Experts of a small language model.
Size: width 384, vocabulary 13403, 92.2M parameters.
Experts: 32 experts in each of 5 layers, 384 squared ReLU neurons an expert, 2 picks a token, a softmax router.
Training: a variant of SOAP for the experts, 421M tokens, 3664 steps.
Below are experts of layer 7 (counted from 0) of a mixture-of-experts language model. Rows are named router (the router's row for the expert), up (a neuron's input weights, with its number) and show model dimensions 64-127. Each number is 128 + 24 x the weight over its row's rms, rounded and kept within 0 to 255.
Before each expert's rows: a language model's description of what the expert responds to. This comes from a sample of Wikipedia text that the model never trained on.

# expert 30
What it handles: Name fragments in lists
router [175  90 129 140 134 135 126 121 142 151 115 131 102 114 129 152 152 164 113 133 149 187 115 119 120 124 160 131  73  81 123 124 137 130 116 131 157 143 137 167 116 125 115 171 127  82 121 123 129 160 131 182 146 127 116 103 116  95 117 115 182 149 128 109]
up0 [104 127 135 112  78  85 178  99 152 102 136  85 145 101 128 132 151 104  80 145 120 116 123 133 135 160 127 134  81 106  93 147 144 101 135 147 108 162 153 131 149 126 111  89 131 100 126 126 122  59 138 119 101  95 130 133  99 145 120 166 190 119 128 135]
up1 [114 116 124 141 133 141 140 102 163 104 127 122 157  99 145 145 110 127 139 142 134  92 137 108 157 146 139 162 125 154 173  94 119 172 168 155 150 118 121 118 155 151 151 116 124 138 148 130 123  99  96 124  82 133 160 117 147 132 126 112 159 118 124 128]
up2 [ 74 129 104  73 141 123 116 134 146  73 108 156 164 129 156 101 106 139 150 133 127 147 143 168 184 112 112 126 134 164 121  92 111 103 102 103  95 168 120 136 129 117  93  96  93 170 128 117 122 133 147 155 133 129 137 142 151 151 119 120 100 106 117 134]
up3 [118 113 116 153 133 155 161 121 154 120 150 176 100 147 144  88 117 136 133 115 127 124 138 127  69 141 111 137 123 188 115 170 179  69 117 133 184 127 124 134 151 110 109 119 164 128 153 147  92 130 111 135  79 118 166 161 133 145 107 136 104 144  96 163]
up4 [108 109 106 143 109 138 163 163 157 172 161 100 140 117  88 173 107 135 144  94 150 135 117 123 151 139 175 176 127 116 130 106 140 129 118 161 106 121  99 121 142 150 130 135 114 120 102  90 112 119  79 129 138  97 179 101 103 117 140 146 145 166 123 135]
up5 [132 140 116 108 133 127 110 121 120 173 123 141 112 126 160  95 199 180 185 135 135 136 145 138 131 123 138  90 125 152 143 137 111 119  84 158 143 157  95 114 140 118 134 157 151 155 139 143  95 115 116 140 171 135 126 150 146  55 160 113 113 132 122 146]
up6 [140  99 110 149 117 106 141 119 139 127 129 129 131 154 112 154  84 129 123 126 104 127 155 123 108 186 152 130 121 123 122 105 122 108 109 134 105 113 126 135 164 133 143 109 138 114 123 108 107 136 151 108 130 124 136 138 146 121 121 131 124 119 133 102]

# expert 13
What it handles: Capitalized word-initial letters
router [138  96 149 162 167 128 132 101 113 120 162 120 134 123 130 126 122 108 121 156 135 131 101 114 161 139 152  62 103 118 144 144 141 102 164 120 126 112 147 151 147 143 125 169 144  71 102  66 181 143 104 141 123 166 113 120 112 134 123 101 150 177 134 170]
up0 [134 132  85 155 148 131 133 128 185 138 126  96 107 154 104 113 127 149  98  87 175 140 109 134 131 165 107 147 131 122 166  99  89 132 148 104 118 154 101 148  93  87  95 107 104  97 161 133 162 124 112 154 122 109 139  95 112 140 114 136 114 100 142 154]
up1 [152 142 156 104 125 106 142 133 149 130 104 161 150 104  84 139 107 111 143 162 115 121 109 159 157 176 106 125 121 164 123 128 137 180 153 120 112 140 106 130 161 142 118 117 164 127 114 104 142 142 115  79 124 164 152 127 166 157 120 119 137 125 130 167]
up2 [127 123 110 137 167 142 145 129 161 139 146 175 163 126 114 151 160 115 172 139 133  96 120  99 155 109 110 134 108 117 149 132 107 133 113 151 165  94 124 130 143 116 113 156 159 168  90 180  79  95 101 142 128 152 147 125 126 136 136 136  89  69 114  95]
up3 [104 111 123  74 136 121 106 118  98 146 157 115 130  92 163 162 118  98 118 136 172 139 116 164 121 138 133 113 150  93 153 106 122 167 110 139 155 129  90 155 124 138 118 109  77  99 123 106 129 151 113 135  77 118 154  99  77 116 121 116  88 135 138 148]
up4 [104 137 103 142 121  64 140 150 135 125 136 134  65 126 137 110 129 132  98 143 148 152 123 120 104 162 171 121 115 130 107  97 111 137 139 125 154 161 143 112 164 105 127 134 139 124 131  94 171 114 127 150 158 189 125 162 128 135 161 153  96 116 104 126]
up5 [ 98 104 132 128 148  93 157 118 163 155  96 110 118 121 115 121 139 151 111 162 140 139 113 138 141 138 106 104 141 107 146 141 155 165 122 133 148 121 131 111 138 134 150 157 132 122  78 130 136 119 110 157  78 163 130 156 125  98 138 108 138  98  85 133]
up6 [116 100 151 152 136  91 134 109 131 151  72 115 104 142 113 119  96 108  85 121  89 161  85 165 134 140 179 168 142 100 127 122 184 114 154 126 117 141 118 111  70 132 128 155 149 130 161 121 151 129 154 154  92 146 109 161 150 132 126 129 164 157 108 119]

# expert 26
What it handles: Commas and prepositions
router [133 115 151 149 149  86 137 128 161 167 130 124  98 152 116 154 140 111 146 147 111 108 144 170 139 106 161 126 113 120 144 126 113 154 130 157 112 139 171 161 109 158 116 118 135 167 142 104 163  88 133 124  84 170  92 136 130 116 142 158  99 149 139 119]
up0 [127 137 123 128  95 173 181 120 131  87  83 118 133 145 126 128 158  98 121 130 111 149  93  97 162 106 126 115 153 126 132 137 109 115 138 101 113 124 141  79 194 114 107  83 163 151 163 145 124 129 121 119  75  93  71 162 157 159 119 104 125  90 136 143]
up1 [141 138 112 157 133 104 169  93  81 145 136 168 175 137 138 110 133 106 136 118 173 179  72  95 147 117 108 139 145 139 115 100  94 136 160  89 128 140 129 127  84 201 136  76 149 113 110 169 150 131 136 125 115 164 110  84  99 133 125 140 116  97 113 128]
up2 [141  99  90 150 136 115 138 104 148 110 159  96 175 155 125 194 135 124 133 148 152 149 152 152  97 129 111 125 115  94 143 128 176 154 155 152  96 152 136 112 124 189 163 130 172 130 153 154 100  99 111 188 125 111  96 151 132 177 138 116 102 109 106  87]
up3 [140  83 107 144  86  67 139 120 134 108 174 112 102 124 127 120 144 120 111  98 146 141 160 174 104 113 135 181 103 112 134 110 106 115 127 115 113 120 137 166 142 161 122 180 116 126 143 106 151 136 207 140 150 159 179  77 133 127 112 142 104 153 131 106]
up4 [139  96 103 102 127 131 133  97 119 124 152 109 126 114 138 125 125 169 133 113 126 118 135 100 116 136 137 113 161  97 167 144 145  99 141 110 157 115 162 135  76 154 139 134  95 122 119 132 120  99  86 161 133 158 156 141 115 137 106 135 147 140 146  93]
up5 [109 166 155 149 136 107  96  72 119 133 111  80 112 138 107 149 101 160 157  88 164 129 170 102 141 119 136 142 103 128  94 104 138 127 162 133  85 129  97 146 110 154 169 150 127 153 110 158 135 124 122 187 144 160 151 151 160 124 162 133 143 139 145 126]
up6 [149 148 104  99 130  89 102 140 136  96 131 171 122 153 154 116 123 149 149 119 132 139 186 165 128 119  99 145 145 176 123 161 152 156 143 165 143 149 133  96 139 116 174  93 110 147 153 136 116 108  68 137 124 168 105 101 122 132 149 136 142 108 124 112]

# expert 27
What it handles: Foreign name middles
router [161 117 132 165  74 180  97 124 149 137 120 158 101 158 141 102 149 129 116 120 122 112 112 118 109 133 135 131 116 172 138 164 104  86 122 117 105 123 156 119 112 114 131 139 183 116 112 156 136 142  90 135 141 108 118 127 116 159  99  88 120 147 105  99]
up0 [110 150 109 171  99 113 111 140 124 117 121 152 120 147 152 151 132 142  75 137 152 119 130 135 149 107 125 107 135 155  99 159 112 118 103 126 125 105 152 111 163 148 148 128 119 152  99 144 120 113 101 156 133 137  68 150 109 168 119 141 129 125 102 100]
up1 [155 143 146 149 140 151 114  86 134 143 146 160 117 128  75 137 119 111 106 137 138  69 121 131 147  96 154 168 118 186 146 104 112 106 109 144 117 136 145 133  72 141 146 141 118 135 102 139 144 105 128 120 114 146 131  79 135 125 149 116 136 119 157 119]
up2 [140 134 159  89 136 152 141 121 150 103 164 122 140 118 136 149 132 124 142 149 124 136 110 114  93 120 140 134 118 137 162 169 139 144 106 166 110 140 143  72 165 129 138 198 101 119 140 149 148 137 141 119  79  87 146 141 162  91 118 152 154 123 112 137]
up3 [114 134 100 114 138 151 158 114 145 140 119 147 112 133 129 124 134 113 149 121 161 118 139  90 115 166 166  78 109 152 143 170 115 158 114 105 142  89 124  82 139 105 127 162 108  88 163 147 150 156 162 146 123  94 140 109 109 161  98  97 129 134 118 124]
up4 [131 125 116 112  97 180 170 116 114 150 158 133 124 146 110 126 104 142 131  69 139 117 113 135 131 126 115 101 141  83 154 141 140 127 107 117 141 148 143 118 141 148 145 143  84  99 104 169 135 138 114  83 129 125 145 101 165 135 119 108 121 104  86 140]
up5 [111 112 146 139 103 191  97  97  77 154 119 125 151 118 110 120  95 106 159 127  97  89 157 135 124 150  75 118 134 139 106 126 118 102 104  96 138 145 124 119  96 112 110  88 115 126 158 129 144 116 136 131 150 135 117  86 117 181 138 140 131 120 135 146]
up6 [146 126 134 140 120 124 107 122 139 134 158 118 120 149 126 136 119 137 165  75  96 161 131 126 123 186 135 108  92  86 141  64 167 145 151 150 116 173 158 164  96 120 138 115 139 157 129 105 145  75 119 116 122 118  92 118 121 142 168 103 134  89 106 128]

# expert 14
What it handles: Non-Latin and LaTeX
router [125 115  89  77 176 113 150 156 114 140 120 130 141 111 116 103 131 110 116 125 127 163 164 176 118 145 126 174 135  89 145 133 130 119 118 101 115 107 137 165 127 111 130 126  96 137 108 116  77 153 148  99 130 152 122 106 121 131 133 141 109 120 135 161]
up0 [143 127 141 121 159 144 123 114 193 121 100 130  94 115 142 149 139 103 144 124  90 130 105 140 117 133 135 116 132  77 130 118 145 103 142 142 144  94  98  98 159 110 137 123 159 151 107 131 154 122  95 126 140 171 123 127 110  93 183 123 118  94  74  90]
up1 [ 80  81 103 107 172 172 128 126 134 159 107 141 127 144 140 165 154 145 119  99 136 101 118  95 128 160 141  81 165 107  99 122 115 135 144 120 136 111 134 109 133 103  93 138 109 144 126 101 148 112 134 173 115  91 128 130 120 129 114  90  93  64 118 168]
up2 [153 135 160 119 170 143 161 116 155 136 142 111 111 148 135 143 107  83 138  97 153 107 122 113 146 131 161 142 136 129 124 104 176 137 115 128 121 144 165 118 139 102 108 147 123 137 112 150 168 118 112 166 112 131 114 140 118  95 133 147  94 118 108  96]
up3 [142 122  78 159 133 152 112  68 144 124 111 150 125 153 125 184 147 170 127 127 125 152 121 128 141 135 131 114 104 115 192  73 105 140 118 110 137  87 102 159 146 139 123 111 123  88  79 103 155 174  69 169 146 102 131  96 111 162 155 123 101 142 131 103]
up4 [156 117 136 137 179 107 130 117 115 130 116 156 138 140 128  97 152 115 151 116 138 124 126 127 175  96 144 107 136 137 123 104  96 136 140 125 133 141 105 112 164 152  71 110 137 134 105 129 133 202 100 135 109 104 166 148 137 137 127 171 125 127 149 126]
up5 [109 105 115 129 107  98 143 125 123 141 154 162 156 118 125 141 129 100  91 124 106 105 136 129 120 125 101 155 116 145 126 160 136 160 169 114 158 104  88 159 128 103 123 152  88  96 142 157 117 161 139 130 114 164 112 140 123 104  62 157 139 115 139 140]
up6 [129 134 110 188 157 127 108 142 136 117 107 127 120 160 113 110  78 176  90 134 116 116 114 132 144  90 151 141 126 118 172 119 114 129 136 155 121  99 164 147 135 144 140 130 160 130  95 148  98 114 120 115 144 140 139 118  99 166 150 198 121 103 126 163]

# expert 24
What it handles: Title and name endings
router [139 128 109 129 109 136 133 134  92 135 134 138  99 107 134 164  93 130  88 116 134  88 132  99 169 128 110 150 174 105 108 139 151 125 122 120 124  94 118 143 137 138 150 152  80 152  96  82 153 129  85 113 135 160 165 109 185 114 170 110 174 132 147 116]
up0 [147 133 129 119 114 119 115 101 123 180 102  85 130 108 164 165 118 149 163 153 119 152  90 159 136 117  97 142  88  89 158 126 138 133 150 117 122 101 128 128 108 157 102 119 135 140  91 174 113 129 132  95 145 133 152 120 113 126 133 125  84 137 148 115]
up1 [132 149 115 163  73 142 175 158  49 153 145 188 138 147 125 124 106 123 159 153 123 157 152 142  88 122 146 139 180 125 159 103 158 119 124  96 157 101 168 108  91  90 128 101  63  73 153 164 134 156  79 116 115 107 119 115  78 194 158 147 107 122 146 110]
up2 [104 132 127 126 113 112 124  96  97 116 111 161 154 153 100 149 122 137 144 161 156 112 156 152 113 153 124 142 163 147 125 168 115 116 130 137 121 158 107 101 157 136  99 152 134  91 150 188 170  91 132 112 124 148 101 139 129 143 139 120 139  80 112  96]
up3 [132 125  84 124 125 141 140 168 145 168 102 148 115 108 119 152 142 116  86  96 123  90 194 157 169 106 112 133 142 109 116 121 184 128 112 146 109 132 173 110 112 134 118 124  91  75 116 101 127 105  71 117 113  75  96 143 171 130  85 103 143 134 115 128]
up4 [122  99 147 146 106 112 101 166 104 139 147  99 112 110 106 133 175 131  79 131 156 165 137 160 158 158 146 110  83 108 169 119 106 167 127 115 152 115 108  92 134 113 167 122  99 116 145 120 168 157 116 124 149 152 132 111  88 122 113 109 103 134 130 109]
up5 [126 140 150  98 172 142 113 161 141 140 186 129  94  93 139 198 185 115 137 124 116 128 171 120 125 111  96 139 153 163 120 112 101  90 120 138 126 114 121 180  91 133 133 154 116 159 190 137 121 109  94 101 124 179 147 135 181 118 151 189 125 114 138 119]
up6 [120 139 128 136 149  76 134  98 141  92 162 127 128  95  85 126 102 139 141 108 133 148 116 111 131 117  81  73 134 126 112 143 109 136 134 125 111 138 141 173 182 114 122 143  65 145 147 106 131  99 175  99 120 156 137 103 155 137 104 115 118 120  70  94]

# expert 2
What it handles: Personal name pieces
router [152 100 128  79  63 111 107 152 124 115 105 112  97 161 124 158 122 139 142 134 159 171 148 124 105 122  95 147 103 156  99 100 153  99 110 113 137 130 124  71 102 126 101 110  89 109 108 181  96 117 102 155 102 124 127 135 133 125 113 157 115 111  94 117]
up0 [169 187 137 111 108 125 159  95 111 113 125 144 126 159 130  98  67 137 107 117 140 105  88 119 149 134 172 122 103 115 127 110 131  96 165 153 179 140 109 109 121 134  92 123 159  98 142 146  86 139 128 100 136 128 127 181 178 128 117 126 110  78 135 156]
up1 [125 126  98 110 166 136 108 120 121 146 138 159 113 108  98  91 123 141 105 122 126 126  76 106 107 132  90 129 100 160 131 137 115 139 117  77 138 117 119 129 147  80 125 136 117 122 163 115 149 155 110 111 125 130  71 127 129 116  73 157 115  81 173 101]
up2 [183 108 145 137 137  83  75 140 174 135  97 124 104 134 187 192 138 146 100 168 139 148 126 117 119 131 128 138 140 118 125 136 116 116 107 104 106 157 143 147 108 108 147 136 109 147  78 109 110 134 151 135  98 131 139 130 139 130 140 145 147 132  74 121]
up3 [147 148 150 117 107 150 166  95 156 111 126 108 132 136 141 136 144 125 121  94 167 134 142 168 160 108 114 114 123 117 154  93 120  93 114 148 161 125 143 126 142 111 136 142 144 131 143 121  95 154 122 161 109 159 156 116 129 126 162 114 115 188 126 146]
up4 [150 126 128 165 152 160 110 147 128 112 130 108 134 167 110 148 109 117 129 125 108 106 134 129 134 121 137 127 122 100 121 106 141  83 159 142 136  94 149  99 120 126 164 128 147 100 121 158 130 122 128  98 141 116 117 155 119 156 127 176 126 128 131 122]
up5 [100 164 140 124 162 100 125 120 107  95  94 126 133 128 143 110 179 108 110 122 142 102  90 129  95 135 116  94 112 124 142 106 151 158 142 102 143 131 146 142 136  98 139 151 100 118 129 158 133 141 100 171 161 150 129 101  85 152 122 146 110 126 114 134]
up6 [ 99 102 111 126  96 125 116 155 106 122 113 165 135 166 134  95 114 142 104 105 132 135 170 137 166  96  99 117 123 159 140  94 145 137 124 165 110 130 118  97 132 131 124 130 146  97  91 111 163 103  97 116 157  86 159 197 142 146 143 126 161  90 126 107]

# expert 3
What it handles: Main verbs after subject
router [114 108 151 106 136 114 134 136 134 152 149 117 120 121 129 141 155  97 141  98 118  63 144 126  94 127 136 123  93 108 170 134 112 123 131  95  94 104 133 108  86 139 131 138 148 140 107 155 124  99 115 112 125 115 161 105 117 160 102 148 133 120 151 126]
up0 [153 126 127 112 131 133 138 120  95 106 109 132  87 110 157 142 166 166 104 161 146 136 124 148 108 159 140  95 160 134  98 162 119 118 163 110  79 146 126 149  96 139 165 152 162 130 132 159  81 116 118 165 174 110 189 148 119 131 169 106 149 118 136 193]
up1 [ 90 122  96 113 183 127 151 154 171 164 116 155 106 124 152 134 126 106 144 187 145 149 137 107 132 102 124 145 153 123 158 134 101  98 132 121 139  88 110 154 147  94 139 134 162  98  76  76 109 137 133 129 200 124 121 150 132 119 167 107 101 125  92 109]
up2 [106 102 122 100 190 114 125 132  97 140 114 172 149 128 110 154  99 157 158 115  82 156 116 110 121  99 124 135 129 126  72 149 101 171  93 105 103 138 144 152 141 163 132  74 125 139 169 135 170 136 108 153 145 119 132 122 128 138 144 105 140 116 123 113]
up3 [ 91  88 130 121 144 160 110 117  93 113 157 134 119 105 130 111 162 161 120 125 154 187 144 161 112 146 114  87 117 115 147 130 136 132 164 140 113  98 133 129 154 125 120 122 111 160 106 112 110 136 143 117 110 177 114 101 165 132 166 137 129 135 146 112]
up4 [138 108 100 169 122 130 149 162 130 113 102  75 137 100 103 148 171  59 135  99 177 160  92 120 104 133 116 164 135  99 153 116 124  85  97 116 126 110 118 122 115 137 104 136 133 138 143 144 140 128 124 181 130 113 157 136  99 106 126 106 102 149 118 137]
up5 [ 99  84 172 151 154 129 151 128 144 117 107  98 103 140 109 107 132 147 108 144  70 142 102 158 120 138  67  84 121 130 165 149 119 136 114 119 140 150 118 156 157 119 130 109 157  95 129 162 138 144 134 173 125  91 153 126 138 136 136 135 105 121 133 144]
up6 [ 74  95 186 111 154 103 126 131 116 143 161 164 146 147 151 126 124 134 156 115 102 156 138 189 121 168 173 164 114 128 144 141 145  98 168 105 144 121 111 138 125 129 140 135 135 180  76 100 141 148  90 140 100 145  77  92 109 124 144 126 123 145 133 117]

# expert 1
What it handles: Proper-name fragments
router [ 77  91 169 120 136 158 102 172 122 129 129  90 115 114 127 117 135  96  73  92 130  60 129 139  86 114 121 124 125  94 130 120 115 169  92 156 170 168 111 110 155 112 122 136 121 164 118 169 125 166  76 151 177 130 131 109 134 138 124 176 134  77 145 115]
up0 [116 135 140 149 138 124 129 120 150 128  85  99 135 110 140 107  98 145 135  80  95 160 122 129 104 140 156 127 116 133 129 122 141 133 106 173 109  98 121 170 139 195 158 149 113 161  88 147 111 132 125 108 135 145 168 106 119 141 134 149  96 175 124 121]
up1 [174 111 136 132 150 117 104 154 143 125 110 108 161 156 129 147 113 173 165 137 123 132 125 104  96 126 126 157 120 130  89 160 126 114 114 156 141 174 111 147 129 110 144 157 123 122 107 176 147  89 137 134 138 131 148 114 131 177 112 165  78 126 139  98]
up2 [113 135 155 172 103 166 139 136 155 111 147 105 111 132 131 105 136 106 134 155 174 137 158 148 144 162 149 145 149 144 118 159 115 180 115 123 180 159 124 140 140 150 110 138 147 122 150 128 109 128 126 115 138  95  89 126 121 139 140  95 113 146  87 116]
up3 [ 77  98 123  98 110 133 103 111  97 122 113 113 124 142  89 121 128 130  90 154 117 147 138 134 138 116  83 106 141 124 103 162 122 127 127 165 151  98 152 103 111 139 100 115  71 137 144 114 176 112 121 113  94 150 151 190 147 140 150 125 133 114 159 131]
up4 [167 108 135 173 115 121 112 100 156 131 131  73 149 111  92 128 140 114 131 148 141 107 124 114 107  98 117 128 124  78 126 138 104 114 131 143 110 133 118  79 113  88 144 142 119 138 156 115 144  91 125 133 111 115  77 117 130 130 122 147 163 128 156 115]
up5 [101 125 119 156 130 124 125 186 166 153 122 110 108 134 148  91 119 141 125  85 142 145 121 161 146 129 128 115 130 104 118  84  94 105 126 148 133 132 143 142 105 118 116 118 165 164 125 197  76 153 118 156 115 119  92 118 133 138 140 147 105 129 122  78]
up6 [111 111 121  88 116  92 134 163 137 175 135 118 109  90 151 146 130 149 107  94 138 141 140 109 141 119 166 115 101 150 162 146 106 121  98 104 123 147 150 126 115 141 129 125 128 159 104 119 162 128 134 124 135 135 123 146 112 135  98 166 167 112 152 146]

# expert 28
What it handles: List and table punctuation
router [142 155 122 154 155 126  98  96 148 139 142 122 105 147 121 104 148 191 150 155 118 142 149 132 157 144 139 134 137  74 162 126 128 175 143 157 150 131 120 133 130 115 125 132 118 162 135  72 118  98 142 116 126 104 123 121 174 134  84 113 175  97 159  86]
up205 [122 137 117 139 177 113 133 156 114 118 120 129 103 132 125  86 121  99 117 157 123 149 123 119 139 109 127 125 162 133  99 152 164 173 127 133 119 172 155 120 132 138  95 141 135 106 123 102 124  98 161 163 131 164 123 151 168 164 142 103 132  98 139 152]
up206 [126 140 163 159 142 154 126 140 130 145 110 139 174 117 171 110 146 142  99 113 127 122  98 154 153 134 128 119 106 137 139 142 200 127 126 119 132 112 133 125 139 121  65 112 109 160 167 124 115 146 100 174 155 118 139 142  89 113 156  65 133 103 170 114]
up207 [185 137 142 135 169 109 156  90 149 134 118 133 153 135 153 109 105 159 122  98 146 141 110 112 146 138 150 139 129  73 137  89 134  94  91 156 137 135 110 117 142 108  94 107  97  77 142 141 157 144 113 142 153  82 100 127 160 110 155 161 129 127 143 114]
up208 [ 74 132 114 154 163 155 110 151 123 138 112 133 109 135 132  93 146 164 130 100 135  98 138 169 154 108 128 135 150  63 124 149 146 139 144 124 147 161 161  92 156 114 144 113 126 145 109 146  91 170 155 124 103 123 110 129 151  91 124 106 141 141 142 126]
up209 [133  95 103 148 152 163 161 165  89  93 128 117 109 118 155 106 120 165  78 107 103 114 162 141 114 149 112 105 148 104 127  86 136 145 133 101 144 143 140 158 126 144  97 192 125 140 112  88 109 120 131 148 138 128 128 112  95 121 113  92  92  91 158 106]
up210 [ 95 122 101 180 121 150 117 106  72 158 138 105 156 177 106 115 138  74 116 114 120 134 145 158 108  49 144 122 135 155 121 106  91 103 111 114 118  96 138 134 112 114 150 146 147 156 123 158 139 145 147  85 152 131 127 118 148 112 134 171 178 167 132 119]
up211 [124 127 125 177 146 121 125 147 123  92 112 120  98 115 137  91 105 151 142 151 106 138  99 183 132 134 122 131 157 114 134 182 112 129 138 156 116 129 126  94 119  79  93 137  88 151 159 128 123 140  80 109 122 138 140 169 127 147  86 170 181 116 101  72]

# expert 11
What it handles: Capital letter abbreviations
router [128 102 109 157 122 161 132 101 113 133 137 147 184  82 130 123 156 120 124 160 148 127 105  98 146 114 149 122 117 142 117 117 133 110  96 137 105  95 136 123 108 106 157 119 134 116 123 127 154 128 148 122 126 159 105 151 115 117 176 147  95 142 147 144]
up0 [ 99 110  88 162 132 147 171 146 112 130  85 121 139 127 159 158 147 141 116 137  92 189 111  90 141 143 112 122 150 167 138 103 156  95  89  65 130 145 159 143 130 111 108 162 155  96 129 156 121 157 143 116 107 112 120 161 100 143 139 172 161 145 137 117]
up1 [ 86 115  94 106 123 126 141 116 149 171 101  60 128 139 134 129 143 135 135 152 119 137 137 165 107 136 111 151 118 145 135 125 132 153 109 159 156 116 104 132 121  92 158 162 125 108  96  90 151 163 107 171 154 121  89 146 121 119 123 114 145 119 151 173]
up2 [153 121 149 116 122 102 131  98 101 146 138 156 157 105  95 140 159 157  81 124 155 118 107 157 112 147 110 163 144 109 171 155 115 103 137 103 121 177 110 155 139 120  91  56 137 133 106 117 150 146 126 114 120  98 135 154 120 159 125 168 123 178 158 114]
up3 [111 130 110 139 134 118 174 177 128 121 150 114 148  95  88 111 149  83 136 110 160 136 177 117 112 124 151 105 146 134 151  90 130  80 100 123 117 139 113 161 114 141 131 118 123 152 134 161 143 115 132 129 154 153  79 188 124 146 132 150 165 146 152 136]
up4 [ 84 115 158 107 157 142 139 156 129 148 129 137 143 132 122 123 141 160 136 132 117 154 146 136 143 114 124 131 131 158 130 140 136 104 128 125 137 114 115  96 140 140 144 121 106 138 137  69 146 120 114 138  97 185 123 171 135 157 124 140 140  87 117 165]
up5 [101  95 125 130 113 150 109 125 176 111 128  80 150 141 155 129 158 147 125 125 143  67  94 109  98 185 116 117 162 150 102 130 111 124 129  96 125 152  96 114  86 111  89 138 159 116 148 165  83 112 116 155 119 101 147 151 141 149 141 143 114 138 144 145]
up6 [128 167 113 132  98 127 137  98 133 167 118 144 134 169 114 110 129 142 154 138  80 142 106 120 141 104 144 143 146 122 124 137 166 111 104 109 118 135 104 120 105 115 146 150 102 101 122 136 105 109 138 153 122 160 134 130  77 135 126 114 142 127 111  94]

# expert 23
What it handles: Word-initial prefixes
router [128 146  79 182  73 145 135 123 109 129 131 135 194 141 133 105  98  88  95 132 118 123 119 180 121 136 130 126 167 149  94 126  60 144 114 161 138 132  94 140 127 127 124 121 128 147 143 133 113 167 123 113 119 110 153 163 139  97 147 154 120 118 133 153]
up0 [138 127 104 150 125 114 122  56 140 135  98 102 145 194 157 148 130 148 157 103 185 133 117 154 122 149 129 111 132 120 163 121 134 122 137 115 147 126 133 136 139 138  98 159 112 145 138 112 158 123 176 108 132 160 112 165 129 113 103 148 129 112 160 135]
up1 [127 141 150 133 152 142 106 145 107 179 132 116 173 140 119 100 161 102 128 129 100 144 133 116 139  74 162 144 127  73 174 136 106 114 155 149  99 143 123 121  83 114  92 106 144 169 135 116 167 114 185 151 100 120 144 134 129 109 124 126 120 113 117  84]
up2 [ 88 136 144 108  87 177  98 123 122 111 132 130  82 129  93  89 165 129 142 161 128 169 117 148  81 105 145 127 129 136 139 108 146 116 162 179 152 154 135 143 132 119 137 109 156 104 129 103 118 127 131 116 125  96 125 158 112 137 125 166 139 136 100 127]
up3 [155 109 139 111 120 121 104 139 106 131 144 174 128 119 137 114 126 119 100 192 177 130 137 133 110 120 158  88 152 135 104 178  96 144 142 105 110 159 133 124 103 128  58 140 141 147 151 186 126 112 133 127 139 102 123 139 125 172 142 102 156  92 120 105]
up4 [132 138 142 109 136 138 144 147 105 128 175 142 121 121 108 117 111  76 149 185 175 106 115 162 126 134 155 111 182 118 133 130 124 160  77 128 148 127 113 113 137 119 106 190 140 102 146 166 121  88 142 108 134 104 168 118 136  85 167 148 119 123 141 111]
up5 [112 124 124 183 106 151 142 152 168 153 147 142 134 118 121 109 133 127 118 144 116 118 142 150 122  83 128 115 144 107 107 129 147 139 151 108 115 108 177 145 145 135 160 157 102 170  82 155 127 113 118  52 123  96 152 130 126 119 144 110 141 141  92 124]
up6 [ 86 148 107 108  89 138 144 127  86  93 128 114 147 162 120 148 120 106 118 161 116 152 131 151 133 171 139 104 149 135 146 146 148 145 107 106 159 128 124  93 101 137  85 155 118 132 105 101 154 121  83 163  93 131 130 103 149 129 127 129 152 165 105 108]

# expert 8
What it handles: Determiners and relatives
router [109 136 163  76 138 123 120 130 162 104 102 134 145 123 131 104  89 141 159 123 130 148 152 153 144 122 133 127 163 130  96 151 193 155 116 109 153 125  98 146 135 116 123 119 106  81 156 130 138 144  95 111 121 110 127 117 126 201 162 114 122 139 127 124]
up0 [135 125 150 136 160 106 139 133 124 118  90 158 118 121 122  95 108 112 162  97 125 127 122 132 142 124 132 173 139 149 105 105 140 153 176 154 133 139 147 171 173 120 155 133 150 159 144 147 157  97  72 179 138 161  83 112 150 178  53 160 133 100 114 109]
up1 [124 118 125 102 140 108 162 134 156 130 101 111  99 127 141 111 133 115 110 150 116  62 134 136 129 126 141 177 125 114  64  89 144 119 175 124 131 107 123 145  73 102 109 119 198  86 124 137 113 168  96 148 139 120 118 104  91  92 129 144 110 146 113 146]
up2 [132 107 124 140 127 108 163 166 125 126 140 140 104  72 126  95 149 121 100 134 130 101 112 150 112 125 158  81 178 131 122 163 135  65 137 164 138 139 119 144 157 130  89  90 144 147 180 143  93 122 125 140 176 158 123 142 146 145 130 132  71 146 120 147]
up3 [113 187 166 107 117 152 115  79 158 100  76 157 153 139  89 106 112 124 139 108 157 124 136 140 134  75 133 133 180 144 148 118 158 157 106 159 128 118  95 101 144 144 126 155  88 144 139 118 105  99 132 131 151 153 129 136 164 151 124 149 131 122 107  99]
up4 [124 152  91 137 191 113 127 125 132 132 155 109 127 111 130  96 143 114 132 139 130 121 162 109 173 145 110 140 118 143 163 159 133 118 115 137 161  97 140 152 103 127 118  74 105  87 116 128 121 107 129 103 134 156 138 110  85 116 141 144 161 145 160 151]
up5 [ 90 168 148 139 132 113 101 117 135 108 106 118 128 129  97 115 140 170 117 127 122 136 140 133 136 152 177 130 125 113 112 108  68 126 111 141 131 146 130 124 143 128 143 116 142  72 143 113 105 107  96 133 149 177 144 111  91 109 162 163 119 117 147 131]
up6 [120 163 147 144 131 145 130  96 148 112  75 119 122 152  90 108  93  95 143 128 163 150 180 134 114 154 100 117 109 128 135  95 132  87  97 173  97  72 112 144 139 165 123 146 109 136 140 114  92 140 116 119 132 140 163 130 103 135 140 111 136 156 116 140]